Below are experts of layer 6 (counted from 0) of a mixture-of-experts language model. Rows are named router (the router's row for the expert), gate (a neuron's input weights, with its number), up (a neuron's input weights, with its number), down (a neuron's output weights, with its number) and show model dimensions 336-447. Each number is 128 + 32 x the weight over its row's rms, rounded and kept within 0 to 255. Numbers have three digits each.
After each expert's rows: a language model's description of what the expert responds to; "gets" lists some tokens that make up at least twice as much of what it gets as of all text. This comes from a sample of Wikipedia text that the model never trained on. Tokens count by the router's weight.

# expert 14
router:130142127145137143174145119126135181095100098100099095096166112120151140085090079132129126061157173098118056109128082122159163143099125128145058088070113080144109122072182112116140145154111216111172148121158185073113128127117147171153055107127054133082098156077100155195098151122099164141211117112142172160094122144101157111136127028126
gate0:092137110097101173060108057122159053107138105142077114221129142067080153162128213144199126109111118207162061090161166081145086122089154140103118050123130082199137138107141189161132175041073121125159099112155084137128108118123082160112152090168141104120098137072144144144101146120133180139115122079121115113177118117173122085125133131142
up0:107151161184151110135181119133116098128139137132157142145096152173144084069114132123087132156143133128147139131132158076101131132165130131117044105146158113181073200120091099126136114117097142154146086162105116089147064140121122204134105140146106172090159123175141143128149169119080137157107070141161117076146120156133131119155163069132
down0:107097136110138107101177093111110137123117111176128128199106132083147183143128113127153133137140076142184174151147178112159127114190131132110144155118163138098151097131125171140098117126185126157166174072150137154080143139166046121079135100094144105125084159128161134071129192141156091085117089095115105087137205121124035092126178127138
Single letters and short pieces in the middle of unusual, often foreign surnames or place names, such as Wed-g-wood, Schü-t-z, Sh-k-ëlzen.
gets: "e", "t", "n", "s", "a", "d"

# expert 7
router:150113109176097202090102115079112163119085081134080152087216143167127105146127120198138143115113147126133125148130155100172149121093093077145159135108143100130136142152067105146117135103185147125139098144180089205102143115133140129161108123168169129104119106187166127164179134105092052172176163147170130121092186140145140156126130102110
gate0:178141133129102129160150105095103140088121148113165178145157132073148131126158105172136181076178139139162084093133092127076181095154150123158139141138121168074134149120101103127210171200166112113151147131081118066076139117151176123148093164138108147177130153137166165109183160116147115120141195128163136130080140120168121115144087117178
up0:119106188161172074096137135148081127151113117172072096112078151100124122128118103184125090119126132128133135120154146164108153130150147133226138113104165165066111129081140217116115135145156113175123188150144141130136120176099163134153045119158113113090118195074169139140099072125146110116137150151142123110109132159104177164163139124255
down0:118056133124137201158125141198078043103091130097111134144124088072130050160154089145119132129104140162097105141157083079172163123115173160179113159127119173138084144080168114099143171039076084126117077149097131105137186115111144092167094105138097126189133103105076175114141135110150152125110149150138141145123118168155100094181130123150
Closing parentheses, quotes, braces and percent signs, plus phrase-final nouns like Award, Cup, team, population, municipality.
gets: ")", "\"", "%", "}", "]", "$"

# expert 15
router:152151218097079086144172139146104120106129145163100083150164147119097140104114158091126110142109130119088081131135166140162160116132085105162159112121101148133152103122111134189101126078141061065074101141050138165112166189153115182147090155076088069150104103138174137146078140131095192118148148087171109146092107121132155130093135073105
gate0:084136160109104154142158192114135141096111131112124144139149096149170097084092119164112050119161130143104119116108168117153059129082148160056160131133135166098110106137100121204054135155163080136095187165130181131106173091202196119147132163160104123078113122150141140136138110121117092095110204144182121117128177099178110108135132134138
up0:173070147115166176161180139071135162075098144144195098123112156113150137067136146117124065134161108166117117105120128090111146150080106118118096147166130172157085102137087092138125047126145131162139136175177172166142145095119095142128058172162123121115100131115132072103102124023144090113083156141220100205114166107063117126139106154130
down0:130101108161153144142201125121050108105112138155067089135107142141066176183111117095122137152064090125139126155112127094110162174151094089176138184131146141079128130118078109132119130148102117084106056105156117100089119086099000144179122136165101165190141135093089074120151130146150128166126107122094113068100113180046119118092092087087
Pipe separators in wiki tables of elections, sports and statistics, plus month names and Born or Died in biographical infoboxes.
gets: " |", "|", ";", " /", " January", " •"

# expert 3
router:135149150191126153181095168102100113177194115113131120115078137110091069110163133146144148098030115085152143131160145104120188081133128186093133156089149151150098116154116145154141131136134126195053068134125139093160166096059137111162141167191162117108108147126160144082169105113140142117173143148150162188095141149125159159122124190121
gate0:077190142149102143127160131183107185126197107210131150107125139117161095122108104097072139179119153139046093090151166126152105054149121108140112091160158151144120148136124124124126082127086114146127147104149115150133095168112074180156158147105093121116137136162171069156129132094102068099117138107114176144128172149126100119144115121144
up0:129181143134104105121107099131131105062141076056121088094110154158086214127122105093166112114132167123122119125099152108086137141193107151125159184159120152112133177112172087091146139106137140150138130127138181086128110091154182085100103082106150168135130220110124138117099160147162151138122138166141068092152095124127201098100143142159
down0:081143100114064153121137122103107161135161127133153160159149116123165127148095103152150063171084072145112058097184123149113111103145094107113128126169057118091144120140140080140177089161120131172088092101119073126137116139121193097164117106061150095116146119107148164150092074145133155175089131145093142060113143101116116184114131142137
Numerals, years and number words in tables, date lists, scores and election results, such as 1998, 2–2, two.
gets: " 1", " 2", " 3", " 0", "1", "0"

# expert 10
router:087113141139125132154085184145107071188137151125101068174177113144089127112108162164135130120138168172109146102090177130126181129043151113128120112117101161174141150115098104093076095112215135145107104150187105114150096151138100102164104164112114124114098117122052094067131158139102161110148106155095113102109146144168069111082084106158
gate0:115137126154034118132087148165143139109137111135162117148120124143117106116098152200071175109114186170158146101120128146096105111140150143100052154143112159094158131128164113025152181111098112088185154180127126098131149094125111106101164133180126143113089107069071187136169117048133100110139114129118140216126132032137127146081087095125
up0:131127078148081133109149161134162135139094104165105103093117146141080118155100104133128109119114144146123158150156133093128115191169125166109067183139188125154104129136106071128146168128175116174150116163121159126093144174104119133091180143097183157106142105121090173146128153071199145126147106155125123119136156094142138143139095129127
down0:118121105126096168156197162146172119093170165091082169150185147115138149112144152153133137147087052106112148107129151135069130084151171104142104171120110161207124081116132130154164103101155107123175134115144126062113110154114152164158118147129158153139137144172123151117101102086116142125116128129062114084065148092153081139126177137128
Determiners the, a, The, and possessives its, his, their, plus commas, usually right after prepositions such as of, in, to.
gets: " the", ",", " a", " The", "The", " an"

# expert 0
router:033102180083109111102082133100106109159138152106126119150101158107118130115094107185181074165130096159081117097127148128133056102136164054148106103142123115121128131170065091170115117148150064125175089056129088118120115114146144090207117101139130089168113062135142137135112110172165128111081115110150081096098070205102111159106118093123
gate0:156135148108098101127123148144128130142118187138143124134119145113121088110157185097138138144203142134073161098161133200070123116155086107138105127124123132100135122084097102142131153106140110124107137141130084111166069113169158143164114126132061092147122110137142090085175125109171150134125153104058088149130112145104060072108067125079
up0:110119114163164157107150141107134147127109085102112115144180130078108091166137110141125092121119122110167091145105132112184117159144110207105148104153161117120119140147097181151128078188154232164101153131115194101164181116187134139085158063099106171096123166105129085147104132087101134095129116086151139144091126099104171171074138136126
down0:157091163191090135169163178101158131101143154122116126124155184093126117061147147083072158163136163127151159075114156138122118098133090096131107119149081159102081114107114065160153187119092133145123137138126102079076128164104040150124119117068118083153132113087162122169166106140159109141117124146068158161151132090088149157138153137114
Sentence-final and decimal periods, colons after infobox field names, and coordinate or unit symbols such as °, ′, ″, +, −, km.
gets: ".", ":", "°", "′", "″", " +"